Below are experts of layer 6 (counted from 0) of a mixture-of-experts language model. Rows are named router (the router's row for the expert), up (a neuron's input weights, with its number), down (a neuron's output weights, with its number) and show model dimensions 192-287. Each number is 128 + 24 x the weight over its row's rms, rounded and kept within 0 to 255. Numbers have three digits each.
After each expert's rows: a language model's description of what the expert responds to; "raises" lists some tokens whose logits its average output raises strongly, later layers aside. This comes from a sample of Wikipedia text that the model never trained on.

# expert 40
router:121168130137104122124144126123122140132161139136141063127153122119171163120134130084116088121149130108115109125129089147082140100112118118099115151097163147143141152137138087124131161168113152143126116127122111136106136094099112134125108197115136108126123109137099126120160149164108138130
up0:164137144097141134100148147096093142117128104109148101131094082102120133132122120124129144120144097144118131129115142113122152160119120159126163116086109091067124154104108130069164185112159118137132113136175100115133149143135139134144128160136138144069139166130150114068106129142143088178
down0:108152125116148116148104130108102145131128104151122130068169094110139114130125094108114119107128110108136130132119129129101123120127126119107132191102133130115151090150160112071172183154122162124097146150104140127125115147157135144140137144102145118144115110136107166100120101178070136128
up1:086118179168139132107133132144127155108185139123099150117131146149149092081111113109109126166131113146114128116131111154124138142142105088118123145143113094162108110171128119136129179148149151108133156129139121163125154121122105121121118130109122151141150110149139114108146121152128124110
down1:183140132120118187145151145136143114082140133091145117121133105163168117123125115119137116153107133130128128142142152106127095146133135097150114126108139136118146072141105110138091106109119167131058124125171112165126097129154142146134130145139123169139144092111136119107098165117134103108
up2:118127159134161148136071125094093123114104112077126149124135103105115156108118076111115071106121139128159121140082123105111146116117138149100147109096134116154131150132139129136086155119120155092089135129140140130132119117102108116140087119138116132136116147079141141167135124153116126131
down2:163114117105145107137071116131101129143077101117123126115127125149111110162157129124104153130124120137112140161133141109152119131094161125120141139153142126103148092154144134149155129134083089172096140100117116133125113129108147124098142124095174164125138105134137159155126096124115117119
up3:115135139158142137137154111106085116096171117128144139131126103157108107107104099117139136139127087125162146112130113128118113110166066125146137129154123141109103096097128174105137117116159161137133140113150139127148109128145122159106152151083100124162088140145163124112122114111130089140
down3:136120108169150125137155135144160139144109151139103130095137118151109152123154125102139180147176108126141113154130118123145118132113147139133101143146156130097129129109092110136135141195132118111155125119113139142105128066139140112120137158105120104148127140130117107109138199151134132093
up4:138155111137130160130112131089144161110184166115140107121087134136113114119133134130129130079116137106097121123118107127147147098151125117165122102138109140095122133111146166094159120124113114094105143160166082153139117144139142121107079130146115099166120107088134101168095138124084114130
down4:166124116145123090143150106151093143151137182094150144142109153147110131134112093149128089134157125114100150108161154117178072123147157147138138158139106112122118113093110121160095157114139106131101146106139139148116169120137092137148167136130077145107156119151124121141149102134151154122
up5:134164122098155158096144116112136097110108142101118119153118109114153139135097097081097117112106128110123154134126137147129063166107167100120051158096120137160132137143112165107113099190120137153137127129132119102082105154158140120145134121111121113098150094112151150096150153170123115145
down5:110149109108093141135144124106109148116118116144120073155100092126105125155119120119157103142145163123125112100111167108120160139128160127131096109131155124134122137119180139080123158158112138100125126173120154101073121109124147096085110145132153145137122082094132162140184088157087178149
up6:094148126120097156102080127140151126130107142132120135171155159152159100123152110124142065157087151150114134148103163166126153077133132147145107144141151114115143143154132100121147138115129153129149191158133148115126122156113098142094134128131101140156107097141115131124146149180117159157
down6:140145112113150107146143129098130094118144123131058133122129113111120107168132100103115127121121134145123169109157141174131119147154132156136126103120105118094122125115130080084160153121131088110099104121126150226155130135104135110145168131137124129119185147120119146107131113145123102139
up7:138133145090142170129086151095143134137134092096158120090118134107144132107102120106122153158084140167115197101070133108153192107133157134160129121117154177106170116115097118127131163141163127100105136136180138156138107107143101139143107134113096123126135124119156115129142115168128113109
down7:152125087119103098131135125165156178155163165123124122129147100140119106122122164107109139135146116163130107144143121121137129142133101091120116111104114108149194147119140134148121173085094110143145110148173120096122118108137131163133136130098148171124119105154112161147076115124179141133
Last three digits of years after 1 or 2, such as 2012 or 1982, and country or state names ending a phrase, such as Belgium, Michigan.
raises: "–", ".", " and "

# expert 23
router:124119151184076180147125116146115140151128172119135099158173099134147099150154086132080139138121142142106156126103057181132114080101140105137163125144126145156119109132132108145109112087121128131102106137120115137147122131122111125123124117140122116105120148093117125106063123134156142069
up0:150157161099149154121118147140120090126128181136162131129128115118103185144183153165123109130129125155143131128119129132113095121136126161122110115127144133133149130126129139162110144165132121128132096123143137158099139129124087173121111099135106160179105151130139139109074146104109099098
down0:130169127177142169134096152162126134152095174124102117151152127130121145136154138087165112149136173147145137128153130131148132069114107126121148092164096167151141115128088113192172073161107124138117101120104130122124100150106117129143111110132144136127164123145138140153114159144144103122
up1:095134159163104163139112102108140159122118120140134118151116144132125122156106130122132113133109135142179177096096093129099170136132175170127133145127108140158167115146143125124100148160145116100118137101127123085141161162094105121159129130127131182117131106112138126128045166128145132126
down1:116146146131164103114108131147133151095140121168154097161163143111141106148135147152105114121106140107166151117125051101115103149132103172127126149160091103099144119093145098111135144079128142098129160119158151133140129143086113172167099135126163169161125141146114118122121135120101098139
up2:137110133155122088090130171117127154085126111179081165133139109111103137132139102147086155116096131155156144116091105146145162109122113136078142138154159154119125129087193137170082130142122150091157141165147156143125157119076133112121099148112147113105076145095137137139132134107138128154
down2:115123171124110124144041151115087129140134125159121128112148115099123167097137102158166141090114103100101111130101107094112137052116131086116152121139139130132136062091157138138118112104129146142167135148149114154129165119133083129072141125115145142106120123103147091152151142105159087091
up3:114099092141164120120140099134119106139167131096163140097119136165111124148117112064146192103134103108096091152122117135139132124093118177134082078061158109110094107148158100135142122138103136122124137128169113093131188120136129102088097128179119141135114092120113166135098100127126107156
down3:110122122112066101117156061139119080135089097158087115120097073140104113099103067124115126138115120140162161122130121171163154095102113142142099130123136115134129111098179167142144112106115156150121177076187155107131161097162100109109140120128122149103076152065099162139113122097140114128
up4:150138122136125134074126116168173140103125139107143131115112118112108140154140167168118136132076110124158140084167120134142130116130107113148152140157114113145149127130166138113108126098128174136092118122084129133133111117151129125144129166137153136107139125121149092133160092111107156135
down4:124137125153097129111142135147134140151141123116183134169110157066158116133119175118108152147122134104132111123164083102117107165135134140131119139153090089125139112093152100105122134061136135146102180118111128139145144143111136143130117149133152114124118124198148119123113139119128157116
up5:128109128106084134116095099130165115139114110104129130142187105089129121126121142144149130130095138091133205194076155137142142107108126133130130131120170148106150112159129101128125134133144114154081111160127109131130151124124138156122116125112092137147140119131099075148147108182136116121
down5:168094115100113136161121152130137083114077124099108103156134088124175122085146111161124141132130095132181128148123136165103116145119108088103105154107116119168084146117080185147206116149105134140109133156147081114113189132140145136132170102158121154111149133120127143124120139133090137144
up6:090197064156109173115112134098118146161104147105152126121156069148088128146124112131127127172074141130139177112133119144126144085146145115161109132094074149151144140155142157132147153113163116138112140134111119164144135109120110153110114101124124123087129147132164123151089123147133126131
down6:110127111103149114149145136148151121135132126144121131103151095134147171124083157157164100185073155131129188117103139204201145138097134136127144117106123166138165155113110150147138154101134120117128118117108122179123096163085137141160119098142120140145136113102156115171089093140105066101
up7:144094179142122156163114089112102084198129114133123122128131130121177109148123129118133152131172123108064121152126096127116130112086141110135172105159131175141118080127114165125132117119102140153075143123114109133118108126133152128157128139090097133124113146154086115132098148091195136094
down7:135130130157154066139138133136128135182146106088108158126150120177167119149115106144138155153115114116142103131143130058087111139136130112145133135099129153117102109152124107123134128104095091134128099141112115132105095131127143100138150152100122126125111120132156155148110091122160160106
Word-start and mid-word stem pieces of longer Latinate words before suffixes like -ing, -ated, -ation, such as sp, st, gener, debilit, tragedy.
raises: "ies of", "ie", "ied", "ies", "ies.", "ew"

# expert 10
router:137166143122149144143142136076154159111120105171104068141081126104139107190106100112124127160163188118105097104129152133100165162111133101085126184142170120139135159091119132113188132144105123118058121113112129103154192120099193165114135104104144103157072138106142083100153163162117136123
up0:159149119135133131148139120139087145106121160147090099125162134134135135185130127163146166106129122078149119173102142114125162158171129158149113130162136183179132093174127108146130113114163158124136151142109077107163116124139103087115176172128118098083130167132139074131138132147132112108
down0:180139123145118150151113132147141100180141152116164128116144130100129091095172115143115126149142097169130121181087124127105158073113120107130145133143208165123156092139147099162106130129112106136121072112113149113173121170105146093130134125111126138085075144122104134115138156160129116153
up1:111091118112091150121153145126120123104121172160128081128176122108084135124155095163103118143148143140116108114136137143110141150097182176151154120154145110147122137100061071156098127137098116142122154110132118142113120112162127133106133158152174109133081142164144148108114124147101147151
down1:152133138086103127109089107110178110148113112114094123161121101154113178094145127118088183141144129085134142094096132114123137157115134105142106100116127144095169112133083146137093121170117142068150120098143124150108125133133176169124095119172185147148119094164110112160145148159128099098
up2:142093147137110103102116125154163114114135166126156137134111159137136117140104127133107110143129145102129159120133160124160098139112126121095102107135132128135100139141127066119126119131097106102134117118092147105157139163137152098138063098120166157090149125114081101141150128163170156122
down2:084104122133124105154125119090136172145132139180139161133133161136102120107107146132133125148164153081149077101130138128126130133152126120121069150149183119112133122123086135153099138120130115109150158120170144097114137129144139155136127143131131122096120103116137126144173142124122131132
up3:164093152120117123163123101180110140136156159077129142122114142125137136109141137163096108168078145110155111161097173124132131144129079093087124149123129116152129126147160142103113151141090180170093122137108142174138108094122141084106125138094162125093151144104147118111153129117093135119
down3:115136098097132128120134157106182131131112147140145136130118112160149137130111150134132130115127131182158075129155150129104150207167144168115149111179119108137125131125127093141127150130107134131152153140137115118129124117135161122186132121147140129087148086138163130119120097090163162093
up4:127089114127069157137083159130110095097171129130128203174118063134123132128127100117118137148191127160143119131110129145099125137124144140142191107087122115146122143117138140123128122101169122134102145076111125141122137146146162138071122134151051084127128119180112109140114142125106034130
down4:126134156115111127139077087164102130095136110167106110111178136069141115120134122131153147168106137162129085153132152162112164109140133095136110071155125142100088139125129112140165114130137138184142138142130092136133103144156132139131116073095122117131141121132093154132107092129074105166
up5:156095131125133133094111105148121198117127148134131115132145134090135126158152141137122103131128185142138104134154086130121112142129121160129121121120091121120113142095113170122141119164094134119122151105093110123153129077130165108172110152156173126137121104144115090085103194149127125128
down5:098145112125120097148130175125155112096120102163104143127110127113152107106103147128114169097120160085123176131126155125147147127128146103125132103115149095181148115142106084132146146130147105165117113139161120139122123098110112077162159086139111113119145102143150138161120114099173145152
up6:098106124100138145165101154150153146132172127097121166105123102142104158129120101110096197109131130111135154132120134116189164092161141143103130142085129115156137146145095168102157143118122100117102105187139106134139084120137149143115118129139116144144098165156083140148101102126114135117
down6:130105183161143107127129155139135108129130105144126110117172108142152115108126110142135136133127122140126134118154088131164096176100142124090099147107081118156157119092127124093123130122106123168090204116112103113122151127129131153149164106141166145134105120105077118085100100122127150091
up7:111109150129128113138116152155149111118126132157164133130124190204117139144107162113088111163088091086172133124142160182131158127137090134163117155136127096137082129126124093110125130141111102162141148132182131156119146118158140117128148114105145126122124128141115133082132155139110156107
down7:102115144105133123131124116153105106114141084121111155120127138063131112114108156125117103128126140140127121103141173152108121117108106105162133142109102136155193099148147172105134111113172113151117115094108130078173135124121137109162118118110175113140139115136140159151087113159164123107
The word the and fused preposition-plus-the tokens like of the, in the, to the, and sentence-initial The.
raises: " latter", " same", " second", " entire"

# expert 15
router:132156145138147146072124195115160125087118066152129081127161136111109120120146120121102095123150096144116120154116115126131128133118152132127135176109134122127090127146107104152088167097113135145114151127109116114097144132159136160090178157116137143136129121114132104126149126202116114155
up0:105107133131130138132123097147153119092134087096113166089155118143089141139145092133096108130137104141127121146094157133088138097111123119148136137090142119125129123125126116129163141148108099158108141123120079090118144142121147141161120165190122185162130118114151097131104105131148079089
down0:106149098141047179147100133163138152135139115130098116156168100136108102160139154102096126161120125085125146141115126099155123065117140120126147109107098141145163088126135111132119181125095126132152117166148124133136100127157107135132090131099107133147105110141141097112121149107089136169
up1:126119136132137124139157124114128110129102118172144147175127124162123110138098139099202169164101123115117171146107105128150123106160110132098116152172130128165158122123136122143126128111125126119145144135138147110105081138160107092127175185092148107114125121124075119113130116131094140133
down1:168108138102135137137107127134066111160155135165165170093134151121150122149119097141112125138129112127129112063114154113139113122139144153161141101129139116154108122156126139162143081148128133107143147087143137179111177129145154152157103164112107129119099096119146139110083151156150114132
up2:113153133136119169150121102126124116125156094136116101095119119110114157129145117122125124110094078115133131095157116108171103166126119109109123177132098123109145151119137096148130126162126154165126146125133133113156166099134118111188094129134089157113157154131139104145047134144139135171
down2:127177170170166117126171125077191119099148121135107103153160132130125171132119088112155142109094127127155126141118096163140109124142115136150150157138162140102177130127141154142116151160101164113115161154117172153128173112117131149129141099139086168134174185122143164120116095120108132133
up3:130127094134095145125128130144126110078116129122129124129149131134140120150110112125076096111135177111150132156137111092120159119156114119125119148134171160162101109104118132165081125115165145150121165132127147115143124152134130119188119113103134120073131072089089136111149169134145111163
down3:136121110081085127087095116135110137124162142096163145188139120145110138131131105117111128128089121147133145094112144162068115115125144148111128116136104167148087102133124135087107169108116168086133139160126145111145162127111121144148112071120144155180133071142117111164149168088188189110
up4:164099161157144112089110105108141165107106093130138125100158123149122091100137080139151148130104127164197155137105103129114123114106107077123166138144132105157102118148160135123117133109130122104138101112132098133097138078106120114149125118152115103161106144157149130112112183132082137079
down4:107146139154162094110122142107158091103128128148124120076145142147112148100146123128123150105120140171142122142130107133170136119138140149139131110102113107134133121098142134095126114102162177126096138114142108086131182159104100148134120112128132176125153180102148134133128151159138119116
up5:141163112121115140121109133165162133144158108170123122188135086162122121144135131169126123089153133134138160145096083052124128078100133187115168121128165113132134116101133098159131081143105152119152166148112153112188122125149112121124143133136148128153145149157138137135132154159124103120
down5:124121140144131132101156144111131136111128144186120169153129127111102131111163148128119137097158153162132130081126096103077149126123130096118144140102156108136134087116123090148129115143148078088118169141159118129091143125072160126141112130166140166127144096167108125139101126107127150115
up6:142121151136128141119102105105097128143088125116106128119104137154127137128150173165164132116091113096081165116103177124143143161143123111092171106135146158138116124137102127137135145088141119131114163104148098135127163096111123148119139097125100105176102121141150090156127179181136149174
down6:086124127115161144121105158127164128152134146156128142175110133133085128088135164106125132130163119135109143143113141109154172142133143121153135127149115140130110134111104155101107106107131115109125106131109090082148137103137143075158096160137151107080092108103130153112169129145175126134
up7:106153138152129122133187166114159127153155130124150148215182156122094124138120134156062138126156092086167121107114087143129171132139130141117176114122107110133192137178110166109132116119082146128149104144158136105098095120116112100140150154094116121136090120111144164099134119143126096111
down7:102179141126123124145103151099175127137130122144203106129150103079112111121117103128120086156131094111097084090113167139114127112135157079170129084115085124159124119073158112139127138139115148088107112126114138145110133123099114113137140113147135120110124105089098139088131111110147150150
Verb suffixes and past-tense verbs in narrative, such as -ing, -ated, began, died, received; also on, with, and signed goal differences in sports tables.
raises: " it.", " the ", " the", " its", " both", " their"

# expert 19
router:134157125135124121117135140125128156130142067184141064113125113163131117116133134098113124136139119115134098169127139159139152146081092102117136112097138141140118132148149130120103137119119126170071130090182147149097134150138175129089179119112135101160151104140107087138139181145110121135
up0:122122108128130143163089119124155109159096131126165146139124135143113137141114154124145130095089166075106130114122116108113107112156160133089132160147120099140116138111189119169146131122116113138123107166151105144125093121093136086110119117101107121148136117150139115099125130060122118102
down0:127080146148119159098130096109114156190086111158139138144136151114135105095118138148143133087127155149125127156137154128141144121162138115092162130092137127154162085157126111135118132186105132111140150140162147128166131118129148101134094155145138084149097096126135140125073117123130135103
up1:104165145125088134140161111118114134128133143176130156146095110133145116125079112138132121146134162139127131175100143115121101120135151176104141093112120163138147130156148113157106116146153136137101116150064187121144109109140142124106157124126155114097113146092136130108156163113154111127
down1:141111152133138111106176149111117137132082125099126099170149131110122075135088130131110138132169119143120150130136138151125117173173123136166123145140124114084110168167108138120121145128099152131078155126131154106147107106136113129096137147128149140142094097129127174116110123147141132118
up2:147099104087128120106077137140114146133153127121157111178114120106121088156116158125091122135068154108123127143165172122138106101118107125137149096141137142151146105109169070125123177095153138130142122175151151142174105141134164142128133158172111106142121150118132110174122116122129179155
down2:112177156144086131141132120131073144133092165132123149112131067158124137121125113080102141126106119142091151119143104110112151118111173131132088144133089132110184114138113115159167145147138153080154103142128115124098119135123114091101130148130143103156145174180092132131105137128086095136
up3:139158109144123144119159075146097125156111107154145148080090139121114126119108127112166152089153096116065132122166132165146081146137103149130121096133105094133124156167129109123168113138147146123137119151131161089106155133185128095131107127127107136141077102170124112118105168117133101150
down3:111155113108144127175124159133147112136136141131160140118148153175144118104128126097106148126111131111102133126145115135156141141109068125123201083157096128132106136127118120147115170090140132130098133116132088112144158098097148102155093110093129122119142149103146115065142143153133119149
up4:144149108169100103127086129146128122120152137176135139097160170144097130129133135154178057146108136112147130166156113158145138099137137114144121141126092150123134098131147117131128179111179136152154128140162123155168140201119105154135098084105145157145154106153146116164149146131147108125
down4:134119106097127091130157157125120143133135118131066161135127091105136166149128155143118173124148126128097120123138102092118108162106156135159119075126125110129113153129103097118097101159121119126142116112156148118116101116134216120175141134097107144114119113180116148113164172153127146099
up5:125193132139140114150164108129110087094104131157138140130095110087145110140127122148140109135138116121106131155094132150156116204096132114132156130118080114113120154114135126099169117124131117141084122114117115126136112147135103087141075126132135116123119115156111142157115108110136171143
down5:149116104111111145159133117114139121137133175058133098118124136078131140130099128180117104130139135135144123127108117082103141137120144149116102138124123125138122152120104170123158093112121095125143121129107121133082102145121179107126085169145141041100065122122100134087110153122124128084
up6:119169137139148147112159122134134137138135080136152086114101128089086143072122127124125134129155117142140119143132101106120104113120132080091130125139133162140152137173129135124152126082110148130149124162122149092119117119099127114138141088118132134136167119144136120129141176116160115189
down6:160093150137150154150094159126155133147112117092123086121159091091195109176126143142115136174100070115126149103113168150113121124119106151171131157136143070094124112094134131104123135131116120142137153125147086171168103118127082135167138131165121165137159139107096125157169140144128110091
up7:082125113131187143147136156104101087174144158144123140134164097112127166097065125151115080107126154174096151102112154130099132115144178141131174098180093155112156144128144114128128133123121117191122123122159118133118111120121134122152116154140136137077102091098165124144100130133161102126
down7:111179131097140092100136100129110139112152115121148099126153123129157193156130107146145116113131137151127112088152153088111116164144133087113098123108151129160176195095107126130132165141132111113106119078119097148136121048089152147139126143090096108111098118138118172173116100130133175143
Forms of be and became after subjects, such as was, is, to be, being, plus nearby adverbs and objects like probably, finally, him, as.
raises: " part of the", " part", " part of"

# expert 11
router:104175149145131157150147170119111114151158192145113146113137122154112137123177180123137123105074110103133137112127086160106075108141160118096103129126180143156044082098123085110165111112127120133109101165135129110110104136142128148093105124110124114140113148120091117152108161116158180140
up0:119120121135103194186160138114127143179126165093173124156126070109124133110120168169143152119118171162151121103124127134112133138127137125088160108105081138135129131119105144114169122135136109136109141121105095158089148132121131153137173133122126130145142128114142113157143102140113116170
down0:101129126123080175100150137082119131139162190133135155156156114186155144115126111160168119120112157129124111121168124115119150132123107150115091107144139086107125135140153079120130122186096145170147166113136157121078134129135134126113147136161100157087138123117101114126108136149118098097
up1:071177143140179136155134146108106119174113120084099141118095158101111131161133129083117124118125099119138133129118166132093114140156124129107121115120131153148103118149122133120110112100107120178133106160122183160135135147133134179118158110087155111081107158118130150119166100092168086122
down1:090156105124132117170106143170134129134127139107105160145099096114126145122091122159105133120135145142117118136166142111138100146164164150114150105127150130147112118130111127098119125122057113167139122155115084121142150121084100135112107170148116139102139133097143156111104133129124140146
up2:076107181114132144103122143142130118099147122104160144150170110126127164135109109097111099090112122139156159134104085143159042151138156136115088157118140112127154113152169147113152121118160157131126129111118112128130134131107120083188102148134179167199086131106114162122152129133109176101
down2:130127156120113104133157178108114147133128120111114093132150120125122134120154126160090135120147114106141118120177145108080133092127154115162110139116140109152108146129147107156137154104166096137095097155105107151146137074123094093100088163125124118178103159110141120127133134100142146146
up3:154154152093133128156155187093150122140095162175161099116095127123113134131164144106158168112126166131125135129077135071101155156092148135119142080131140088149123090100089100104106138162150100116116145180142147115124133116114087140108145087132145128097155141114127112130174116134128168129
down3:101099104148138101160163145131128117095145090140123118089133110124109076158105113144124129096110142137122116133110105099146135139125187113138128099146133131125069167117097152130121114152103108078154100130125152124123121114123112137075110113123138134146133130099111126129158116130119184157
up4:129102107153159125132143135132107115118130134110144110154129152121124168145106148128149116109128085139138127054106100132118128123155147138094137075137105173129085132112142136138046132097092109130114136130113151147140147080087139169097140098117119108139128089135134134167095095121138131183
down4:134108133125161134077141140104103138119098136094148122127131163120110151124135171147122151089164107112076096132114088136163131067151130089122163137108109125098172097079139104154115122089156112132167135124138076156149086149087136152159101106119110163122174146094114144128123165110117078124
up5:188142140098132148137130149151112090116122143120123115131147119146100176137108132127154132161072162099135133148091136170143098097110136098133101132158111157144156113125117093158131146126146146135128121144098092090161124140128138137093166145179138130115078155142090103105148113153173182130
down5:160139148127117139167126139139104089123118145152131122144116153102103145139162111094126151099083170098081079157129111093125116137130128128125114137135080121148128138139112124123120123159118138170095156124139101146113147112125172128105102103133123146115102158134137098143151109161119145135
up6:103146151127105128118125096083076137151106143128094161130142095143144130129151123143112152137111133126098107121162139144138114116145099099119136149084136131143154143149161114147146171126125128143130123156124071164124133085145149115058176104131111138159114140169088094095104145153187126133
down6:098093156136098153102100112108140167167117097083103123091138115130111099103142114127155133105163129100101130089161125148109187099144113112131129160103147083142115136145125155100136136157158085138116105123103101167086137105173118165155164124128121108155106146167146134163119128138142123119
up7:165118136131177130146126098138090140135129147080165123161100121124182120105114191163135129104116104100065129135135127142125105089113100084097135134094099117122167118120130116136157130128116109191114092128107117113132119138138119125120082148154123137137133126124132141150139106122122151164
down7:123121134162130115121097142123144130092134145102089102172115126179135118094127180146156130104175131113153131100103105129140158125119140134144120096162107118136187108117116145093090140123131125147127122100145103129109140093109096140108127130132128148104143152150141126128113181188125175146
First pieces of split words like h, dis, res, rec, ab, and the == and === heading markers around wiki section titles.
raises: "iding", "ol", "an", "i", "ec", "urg"

# expert 41
router:117136145110063151159139143117117155151093117199152132126125117113102145110111110092140098098136133090096131110128109150140079164123162096111167157128123140165176094127105152135117103178074130115080121123107104146126119138160092159119160162146121134128079156092147109116106145123143139123
up0:112155117086127139152129159143080135164133119159100118119121180136111125140129127091110111103133120130122139109105135103139109154158140130122163155136100181139159146118128137140118112157111145084120084131140111122122131145124144128122124142163141189156109143094118086150095134170138115174
down0:172138136100106102097127124124105114154107123148119142112118159145131111147060141126133143147179112149117109160162110120112087170159118137094164152132134091147107101175100152122159120111078159141148150145159167126085125117145133099164115126144159145153154113120118109141098125175109109180
up1:112133091060105137087122130132133103141107136164110112118136123146127142164125143144130146111170128142128068153115127140115123129089116133097125137133154144106164115096082131120132166095150152172135107139125120127189088123123122166096163135086110099129087140128121114102110182117168145141
down1:103145144150113115122135125144116107145088116125162115060149163087106101124107119155119068144160116105076122111126125105079118080152076111120102120135147133118110104099136151135119111068061133107146109129121143103130144165124162130138155143151111142114141148107140159144129158108105154138
up2:167189127103151112127130133152098143132085084131129103147150120133127132138123147120136138146166146121161143134092127162080081122088160167098125156116096179180123117123146110101118123145083138114100118066125132093101142134168077124115123152135143139117121142127146163127143141166097115121
down2:144132132094163141141143094092122148148121135095156100158107140114161160122131124140103134147154153127075110177130151122134122063153109119161163147145131137140131134207138105080112136081113120108146166131126131110108138103198102126146131085123137167115127161093123077155151108099081115156
up3:170080128140113154142143092126127109180096148150142092119116141104117130172145101138116133166093153129146146104119115118149129157088100127061135107152105151139154122131141133108077135148123137142119084176120138159109175099117107132130124151132113150104171120156072184118134111101109124127
down3:183124116119151142139129098148147120107128181142145137085136109136087098135126118136125160153105131115153130119135078137161132096156067158112173123107144113128119091122146118106102119090116138086120155097041099112136154139108142118127122160110090160127135143155136159117156157128116133154
up4:095087127107110118132126109127184184087159104152146138139089167160138129129126127131137136117122111135127115148141169135092083140092120051098150157148129129124110140149123115075134131087115123110154133103131128129103105124163107131117135118085171104132103116122095115134105201130125132114
down4:131135139140123123114127129103145109089135124164133145094143136127123104154121139163119079083146114111104156077129139142105117137158099133154139097115122122140144099124116084120109133078151132088074193148116123131108180142178120118147125075129177164114125116148147161118124118156149160133
up5:125102116098091150104116136138122133125130111117081198160126111105130121117131067081099148123150154115099136120138141150140105147120101070128131137086151115101173108164082086150113115091145139133123163135128105126125138131142137105140106132131131120136163125094145126097160114122118128155
down5:136109105102118136117128103130111119124179162159176162133110110128122129141144124134124100107159103151098125104113150108136150168150116154125153109112126100116126158122123130143141145130128111151153146115087141079109156148101139134112134128103094111096146111172136137170126122126140134112
up6:099118128108070126111166168131132175134146168135132148099101137136150123103109163089124109127143168142157120146110118138145132080142111152112121123116163156100121159145166160135166155131118124116112163140121110129122139126122146105137126113129165117136111145135103141144117095164070099127
down6:118141142110138154074107174143141147140106164150132151142156163120117120111194141147078173123101089128108147093071119129163132166149134144093092096130118138106142128134142159143170115131154144111108156096139136127144094160123128068122098123091131124145107143157136175134135127125165122111
up7:098160096118110108131144109137103137148149128123137131117108121111132118113147099109101099137170158162149089095091098116113156149135150079124098118111094149124149117151149144148112125172117150121086118109110156142129116124090097143134133151102147114147148123147122142137139168185120122114
down7:160146106117120129121130150128104129127134136139106107158153141142139104181117138148118139106146144170146133140097128123103128165100127099170165153147055082097148150174165139115126134185149140143114065106129190114139086120106107159154127134116122132134137119149131163152128107123154133087
First pieces of words split after a letter (t-ongue, s-amples) and pronouns or quote openings such as we, You, I, ".
raises: "il", "ay", "ran", "w"

# expert 6
router:131120155120115167090129171121103110118126110125159141106128103132111162117161112090093093099105109110084117117134150159132087120103135168107152129151176172151127137144162078085124157168119154145141112129128092131114125109127146146101123109119089104100110093090131156140125139181080137128
up0:155162130119141161128144120107151128150085101102130196116155126122131100125094084158102150151129130131107138096156146116107061151164129145126168136097129095169149088137128137146115165116162111124158139137195159107127138134127137121105123144115072151117134148143125118116163125116101129098
down0:079168106139158118129134153136157137158123104086100176103127120145138086126115108140124180107128123139151108159135149152115150172153113155106151152102114140156121135137125151138132125078150151115092150105121109120120105158128157077104119146132118126094143107127120155117130154110112150098
up1:119164138067131144140126087146106119099119070135129128163147071119092112158161081156108148130130143137097123052104138131121116195140120099082104130173127129132120135114144142111145164117189119154131170134152191150104157137133137114092128169156157117122122129147134115173116126160115122122
down1:175119122137109045139166122122116105141121139180062103165139162172126099125124090157101130138140140132086105073104103134128149123112138144063134169121110132164188127129136100122139163126170120145106138089100122100108133151151136136119179134150177109095115169129101083137130170136145100160
up2:140117130103108123110040147154072088138125057125166121139150093122112142144084123119133104124136088153125132126094165152130096226109105156131148141134138160148165178112142154132123160135094105148072140102161123101112138124097111129116124126106115097086126090143150163113148123115146127155
down2:146137132137137150090133156131131090132090102135107186115152125105146151119165120128119129131139127116122127117147135136120132148099112104131133088140161106161127140113126170123121111162126119134160129165136133133112084118147118100116172130140109096114116099109100123129160132134135121097
up3:112124138103147123175138138054114136118106160114173122133094114105141103125118124168148135111140176114100114085117152066157144122143138108136153159119145144162089155154108145139157134166133135129131117099163117099104121078147125120146161167116162095142145126128143122151103129105138118163
down3:127080125126091136135173097134120108136115153096115129141123136143117120118120122100096138106116131183137112102121184171132121145121122158130117115159099099123131080135132128146151153133129133112159158116157111142123107132086074126092098128123060157125147142141103149120118079123122155110
up4:166126139130119109120130141120086098137144071122136100101124099109097175154162120152112101121136131151113129132134129114149157110123145127125135111165146137174116141114136103116137131144132139149135112137168143135128144115101128094137156151129122169089131146148122104180131130149129119131
down4:085144130104155104143157125111113136111131113135124115078135115115075139107120109172107121152135122096084134138101121095138122157138111125125158126144094096133075164121122110148175119145148149124095142086149074143089150091115156086142181154149155127171103137154112120129172151089127123086
up5:138116144107124154146120102114126109110156147112147144070128100106134127105129092126136129098136114105140095138090122129123095100146147102105126152086133158154153132110132148107113106101163127141109076173137099123135166127122171110103133096177173159095143169152140076139068157132121078094
down5:093155125092137151120112102185119120109119136134109102157143114119138106176118138165136134194106131138147117154122181135082146098150099177162143129151140115097129106141119109147147116124151117118143099136127161093096107074111099088067131095167110114171109106121139130173118103123123124118
up6:103155105122111146128147142117132136115175119149138094125147081107114112106136129142079116117154139108093110122128146138116109096125181168125153140130142153125173130130162152096124141121112136147137138101088164099140166109127116102130118141141135104144110128155183083143151146147112122135
down6:149091153121150098121111127112143136103087149160135149114155110117114143091131130108109144159142132108150143110142112100136104078168096146110123095134134173174068149133143081158139107131158124139122151134153111112169121129181154142098105144130155126124119176122094158148126124154168136150
up7:125133142133122133139131115118123121119142159112114113123121127100082138134150119132138096127112103160138104165120142138141123142134136149101162111146061104165124076176170100096101116114091193132107126101111148112134119147149159127125125126155177157113111103129143123127108132101161122144
down7:134120096133128146106195133132140143144105175115118156104127141137137134161143143161112104105171147127120103106123116124136118146070124182156122131125115149152121166145082144091101144144100142090113152122133122110187115195149165101137127173149133083164128155143103114124150153088113126110
Standalone numerals and number words in sports tables, results lists and scores, such as 42, 19–41, goal minutes, seven.
raises: " times", "-year", "%", " per", ".", " years"